Weights of a small mixture-of-experts language model, trained from scratch on English Wikipedia.
Experts: 64 experts in each of 15 layers, 32 ReGLU neurons an expert, 4 picks a token, a shared expert of 64 neurons.
Below are experts of layer 2 (counted from 0) of a mixture-of-experts language model. Rows are named router (the router's row for the expert) and show model dimensions 0-127. Each number is 128 + 24 x the weight over its row's rms, rounded and kept within 0 to 255. Numbers have three digits each.
After each expert's rows: "mostly gets" lists some tokens that are sent to it at least half of the time. This comes from a sample of Wikipedia text that the model never trained on.

# expert 43
router:127104105118120169109152144072145109127166123095138127172141103165171137087106155102163133123105106131136175120116081126140086170155150143144137121124122150135101140155086140145126165159152094112136137156115146120110131120124094144150120088142127107160124102119097135126131158139113158126135136124075155131071095102066127129151141154152108137138113142116150117136122149086150159136162
mostly gets: " D", " c", "6", " C", " V", " his"

# expert 21
router:159128155117157139143095111152121123109139122104109149101139128107133110159153143123162116106089057098131170124145088143129148116130129163109144128141164097173155098117126105129191135132164155135103128117102128111152115164126183110140150088172150103164109135115091156162151135096129158120140158092094089104117139096136128145150123119146155154122119141096139102114132149156165145129137
mostly gets: "an", "al", "as", "c", "ic", "us"

# expert 1
router:183100171157128111150106132109087094107126125113099140082144084136146142086144138146118143114134116124125141136154125116133138129133108146071128083131128139130132116142124136113112158165125178140116121129148127121124145110119101089126151125155120115117107127130105097101137152119108095125097136119145131177077134168163147104141126134191115113111147129109148104110056111157123166195115
mostly gets: "\n", "-", " |", "|", "- ", "| "

# expert 25
router:151129120108119156119110115149093084123091118108157121091116129138124144111137132146166117131128074125139156128151087097111163158107114116118127152087143112137117111130128102105139095188118129121096150106143109129141119093139156167161171117154135076164087144130137122141118133120077107145099138101105120116084148133115106096134086116139101152149121133119206107132140137133136157183126
mostly gets: "ot", "ol", "od", "un", " l", "om"

# expert 53
router:173165093154140092141153126184142097093165104110122146126106130125149139160107165173140125117135153091123109138166130105170119129152169122097157117117114161160143140110122131124160135140153145117135128156084118131100130134151189174179136134120108087138140131140129093121127153152120143155176134130146145143127124096139145127148156141138106111172090125161148165129083124145108114137159
mostly gets: "70", "10", "13", "7", "75", "87"

# expert 9
router:139145134131145163092104144114140158138128116139124111116116122113152103104101137158109132141141060100126143124137124147130153134110145143172126131122096147132129138155113103163122111150142136122144127104113105138129124085128127130124100093137151122210119129162115073114073146096127095160151120123075118119134145133169115163144172126190114122153109147094150163113118167158139129187129
mostly gets: "ol", "ah", "un", "um", "ong", "ey"

# expert 34
router:109136167112163124149069135147139092116111124113095126094101117120114159133099163121113139118141100155099148160151137105145136154144130090150165132137134136199133157113132136114141083112085156143111139150128094090097160123121108130115103070090113113178120119124094111145077129105101142172109163115135092142157126107134106094128123094166125126126141132122133154137124160152155118146141
mostly gets: "'s", " his", "ate", "ation", "age", " her"

# expert 52
router:118128176104146108141128114142130131112121122091123165117148142142179112095178216128153151135117084139096148153131076139120156111134140139136098131139122149142134140106078169122105145155118176165103140119137130127132124155140178111105120095132122089111144117152145132122125152128134125146159113113162081120088104121146118131135141111130116111077109136087123112145139157159120173108162
mostly gets: " and", " of", " in the", " in", "s", " was"

# expert 46
router:093101152167166179111092121104186119102150133147112120135135131145109123088146156118113160155143133130102148133120147154146147125130156092114101143116151154161097147132151116161135121161151123123153150143177149157135101087137133120124143085124130123124139139105131087143094144141146079147155112152177120110131109141165120080148111128168104113142146129123110085175118142157093124177113
mostly gets: "e", " for", " on", "==", "re", " He"

# expert 18
router:136135149142093128141065122108116097093159155149149111128128104132136151118170156102134142096105117093093137150124128097152131163131126084084121104135130164140115086133093152084137104166128133134148115142123085142112123055125151116120161067143153147136117109147141146153122093092151115115147133110091115121157126113149126095155107133127118163071106142115160145152114157149137118129132
mostly gets: " the", " M", " a", "b", " t", " m"

# expert 37
router:145139149111170110120070130125094070120152117134160154105154111099164114124132133151127142126131038121157192141106096100123166133124149160130127129132124140104084129111107154103156120117135136113125140138119160150135099136121112080152127148124121152158103149122115127145125137093134146135092096125104104113127130175145101139129126179155132114125146167118158168103133148133160164162125
mostly gets: "en", "et", "i", "o", "it", "an"

# expert 44
router:174097140166133122125093093134128088062149127114151203115159126123153133080109180174141142148109122103126137121123101115148138136128124128136137113113148122140097105132105155160159111144151139130102112126138155138096100099169132126142149114136116094148116130149100097132076137106122121157093117112128126131138113153115135123098114161098098133093150151148152180107102146152142175139167
mostly gets: ".", "0", " as", " as a", " as the", " more"

# expert 23
router:131095148106123131133100125056123144160138095104113155125155140132121164137167142087156159146131072112148149138126125131112148139120143092100146137118154152114154119154120138139142132164141170132117137119112125144169108126120098137147137060108135110163113163093116129102125128105149148128117139071132113100138154129156096139152132106141086118149118158121166161126105191161116139181144
mostly gets: "in", "ar", "r", "al", "n", "m"

# expert 32
router:121140125128126120123141142104174125189106129116145105125150104151163141096095117135074097164128131108150129160151139078112181125159152167128163125128134103121118118172155098138170170155092144171130105122074160161111130132147104106131154109117115115115135106091146114117160138098124117165122098115157133120100169145126083138148094121135110117087125115127119149151133166126143119159111
mostly gets: "\n", "\n\n", "| ", "- ", "|", " *"

# expert 35
router:116121174144118133073129121083118106076149132146188148125135099114129118092126125172124132162091090126140132116152075114151165139091133103136129080131096154095095093148117163129122145144201132120099138143142151142101090147164143123136139140125079125137109132120132140106141155112105139163107117120107136156168093153108090132129147120103107148139112137134111125134127134170125150149150
mostly gets: ".", " from", " L", "ell", ").", "s."

# expert 0
router:152103180134159102134136180105158072130153096127130154147134108135136154102130126165143109125094109131087140128119124115126077126103147111091127121121127090124154119168108098141152142151162148146095150115130164121143161130122120130176119106165141113158113172090137147121144146089093156122123138099130172114126103104099085164110167133150134146135114149124124138188091131128129158152121
mostly gets: " P", " c", " C", " V", " St", " | P"

# expert 3
router:147085147096125115109082113084108079105106102082120161075177122111122129085166131174116142139106099109137148106115083133136127151119110134131125137121133136152112141097101168124137127145143108142137111153072076147136102091114119142163162080134121133148142099153119091158109134141104161153119159091113138098134151149118123127156139120142108138113119184133148109117118111121157127152130
mostly gets: "'s", "at", "d", "h", "'", " it"

# expert 28
router:100146120147141100073131146130101126074138130115108139083131121116105090081154178125060134117131097066123183145122139126119132123149143125130150158139071142133094117104119160112134106139137129133157132113101127114113119126122136108129105132131137150169136143097117104121123168121114151181165090127110087091126113097131143117155114120138141125117153146138142131162077161160119141160158
mostly gets: "ay", "ey", "ter", " two", "ts", "ard"

# expert 63
router:120106123142083129089095118076153088134092130128164099119150132100084150149106135140099159128143128130098115147123135159144138142141153111115142094101094116142133095090095130090153085153127149126143124159135096158097105129161142149137140104097162110158136137097148130140097136121107109113132117132111126129124157188109082124134156144143091114154132123142180134094087145175147141145084
mostly gets: " L", " K", " H", " h", "h", " d"

# expert 7
router:122143188118106098117156167116127134155177134113137126139098116138118109121116152126114092137142132122140155158123118153126121130122112138093130142074128134154117153123142132099139153158091143131150093137139098127156130123166119121147126143131127141189142136100099153133104095103156105138093121101099140118128149139212122128119157195112109157127091137131140078158108124115158189130160
mostly gets: " out", " end", " form", " not", " part", " can"

# expert 47
router:120099144123157108086101159114142051135084084129124155118106110129168137097105125122078137155141103173131154099120141128155121125116162131172121117090171133162087166092115119116102144129134116104137148110106086133076165146129138131146107122097139134137132146119099114138140158107128177150114137126153088153128131112156161126115141130103156139130162148149121100135145144150144103166102
mostly gets: "ings", " film", "ations", "ions", " team", " =="

# expert 4
router:127129213110105121160133112110142093076164124119159123139149082134141099113107131151136112112106091159096126118104134112150162152108112113117076146133137119111082132148104088149111133149153161147133131121106162134139113134125125072126123097135108112194158120141136119161121100106137153132127153130123130125112120113111143081118136126112126155164121193130104127180115104132134119159096
mostly gets: "et", "f", " V", "v", "p", "ol"

# expert 5
router:130150141140100154096127174118096079117135106108187133121082127109178139131141130138119093119146101105123158141086093119167159135114169143113155103108154147137137152132114107124152144104167110159117159116177118089157142097134135085126125117109125130179124145091136109103147171111112157137147165110097114124156155129099129118148149114161150119123110113141129124108106148176130142157082
mostly gets: "016", "006", "021", "017", "022", "007"

# expert 49
router:112140151186096147131127076139146102140126112094114186103157101149155130135083150135134136140121085101169186097137130106182136112084155146126114069110084142137103175133134110102101091171114133125126142157121146119127103104154111102148109136126126101155142152094146121152144126094148130127128118111167092123115134149147122126103152100120105136133140145113120099125130091112146146129160
mostly gets: " as", " O", " re", " un", " later", " out"

# expert 56
router:144099131180105125070120161118095125141103138135146132117108085136109115138120164119162103109120113147125131117135150141150143132138104116098143127085138122154085140145148118104147163127121098140130150126106124115127093139165138123149208117154114139209154141090133118154110112152156131151090105119152118126130128108110090100127128171109121182097106164088115094125134150153128099147131
mostly gets: "ust", " not", " end", " work", "ect", " tr"

# expert 11
router:154139131105088097109114115121150114164174110136108089109125112144117100099138139128104107126131071110071166119143116115116178119145138108141096113114149086162088099127100132126162106164178125129111115155142110134155102134130116102121117124144117094175122137107114133120107170115144130165104134133123163118148120150166111159109107096128120159134094153154143133083101145116130129197098
mostly gets: "en", "ad", "od", "um", "ill", "ow"

# expert 31
router:151126143133141060158107090097163122097166095094118154096147094151133133127130166149128145096133114136074159131111120081142149135165127159141120074100125165185103159141145112115147139142152144146121131151119144124132081148166110080134155132140120081122123137110109145176108145143084129126158109138147145136104114100111132150117143120125135131115144114150138136129093173140120165138158
mostly gets: " in", "9", "11", " Mar", " first", "10"

# expert 36
router:104066183100141083128119123100139094126143148115130122141161106151133139120114123120149152166147108091154129138129149124117153108122132085094110129116088152142134147091113113127130105150122097178125113112169154117125134121117160143119107143136103140176126095113079129142134164114125127168135121117104102124178159105143111095128098119135146110129111169107117162086102084114161156163180
mostly gets: " | ", " ", " (", "; ", ": ", ") | "

# expert 8
router:118152136164163141106118119087139111128149145155158122109158093143122130109140124154141128077131121154097158130168124170098134089100140144062129147118097139117109115139114118128120160142149132119128171157126149158142125136163119100108135112115145094182150132085110140128122102088070119111106123139071138100170148113104121138124122148147152130140108111147176169119121144133123160165080
mostly gets: " K", " W", " Ch", "ch", "ach", " Th"

# expert 38
router:113105138177152109087123125101161151134125116127115143113130120133109149144102152186133093093091127116146149102137114094120136112091161082131136121132196127115084125155147158139177138101128181135109159095160126148120154113100150132123103140122092150130151107105103099104134152146108085160099127136084133119139113165142143122116157129137120175127156190103127124112126104142121132126106
mostly gets: ".", ", and", ").", "s.", " who", ", which"

# expert 39
router:117118132131106113086110146111120101131176154118114121102156080125188129108170134171158129116112086134117134135116125162129153142117134114062119099134102118135132135105146123149143145131100136166147135123119137096112151103085076143118164121127145119114152105125087136148110176115128099130148161087093094147112119120120142141161137140199121137137133146163155122121064136129141137163115
mostly gets: "|", " that", " his", " to", " it", " g"

# expert 27
router:145123197147171131136118102119117118072119131134138126103147116114107164132127161144096124098130109123091166126103117101141118117128136075108152136150115113116128102117085136127158147154147164147105161154090113134142092149134109109187161091112174103146125108144082161171148123087143148149099119093098105147142138121112106141113184134113119137087108152148138122120128131128123118145087
mostly gets: " P", "th", "p", "h", "t", " or"

# expert 24
router:107097152091132106111130158137120134074103082129135150107130131149149066152136137148100135133065126150111165106081158123122138116094135141132135117135121168163097140150162113082114134136155164137151137141152125113118102118156115117169127112090134128122153150128128110146163128149127147164125124137135135153125105147136123170117106121172128131098114154155146138160064160112200135144115
mostly gets: "ine", "ent", " also", " had", "s,", "ant"

# expert 54
router:146143144105122133142104111094145100043122104121130163114160115135144125133133178153128145163109108151110146152179101158144156128134148128113140066130164134127133149115125141138136142169133150156103118161117148100086114111149167106117143113130143106120137127129084139136139130148120111140135133109141134150104121096147133079140204136160122120142140142141152160114126197154143174139110
mostly gets: " and", " of", ",", " of the", " The", ")"

# expert 29
router:137107122161126121096115141117116141127152138144143102126155125089103101116133119127081133180126108116117130108148130141169114111125130181089134152088153095107094139163128167099158112134132134099124129146105149128121130123162131127157165122112151124158119134139093147089124130113122146120099135100124163114125090120123120102153148110159102147141107146106143128135125077162124200227103
mostly gets: " b", " St", " C", " st", " He", " B"

# expert 15
router:147118123092137124077079141118104093050138123144117168168133125092140089144122120123106137142112076139121139141107068130144188152105128149147144104141127144114096148100157130152134106139124133115138117141103127145113095123113095151155126082096113146156134128105078105153124149106135170186130142149103136112132109154123122149171129108150148102133140158111125124114115139130157115155160
mostly gets: "a", "ar", "i", "o", "'s", "ian"

# expert 60
router:144097167148127145098117131120115062148105137116159131111123132085108125094142120171084152132089099107157134142112086151132159131109126156128145157076121152102108140125136146145110119136126120124124119123110108124140146077114117141105094149142100135148153138135108090154136172117114179200087178106106127125153136127128125156132144119158136150122104134136154127148146142146139134195165
mostly gets: "ation", "'", "ai", "O", " team", "′"

# expert 45
router:161127139123140111147148141101094114142134128161126163136139132119168097093133169107143141138158145113125125102153101174135110106143118086162106091090113163156143122157143189162137124123137129198144167129136091112128154117154171089132140144122126120123173158112091138108106112172109131103146146094128099144140112173100135138151105141156165093140128106129103136160109114125149161112136
mostly gets: " was", " were", " also", " had", " two", " one"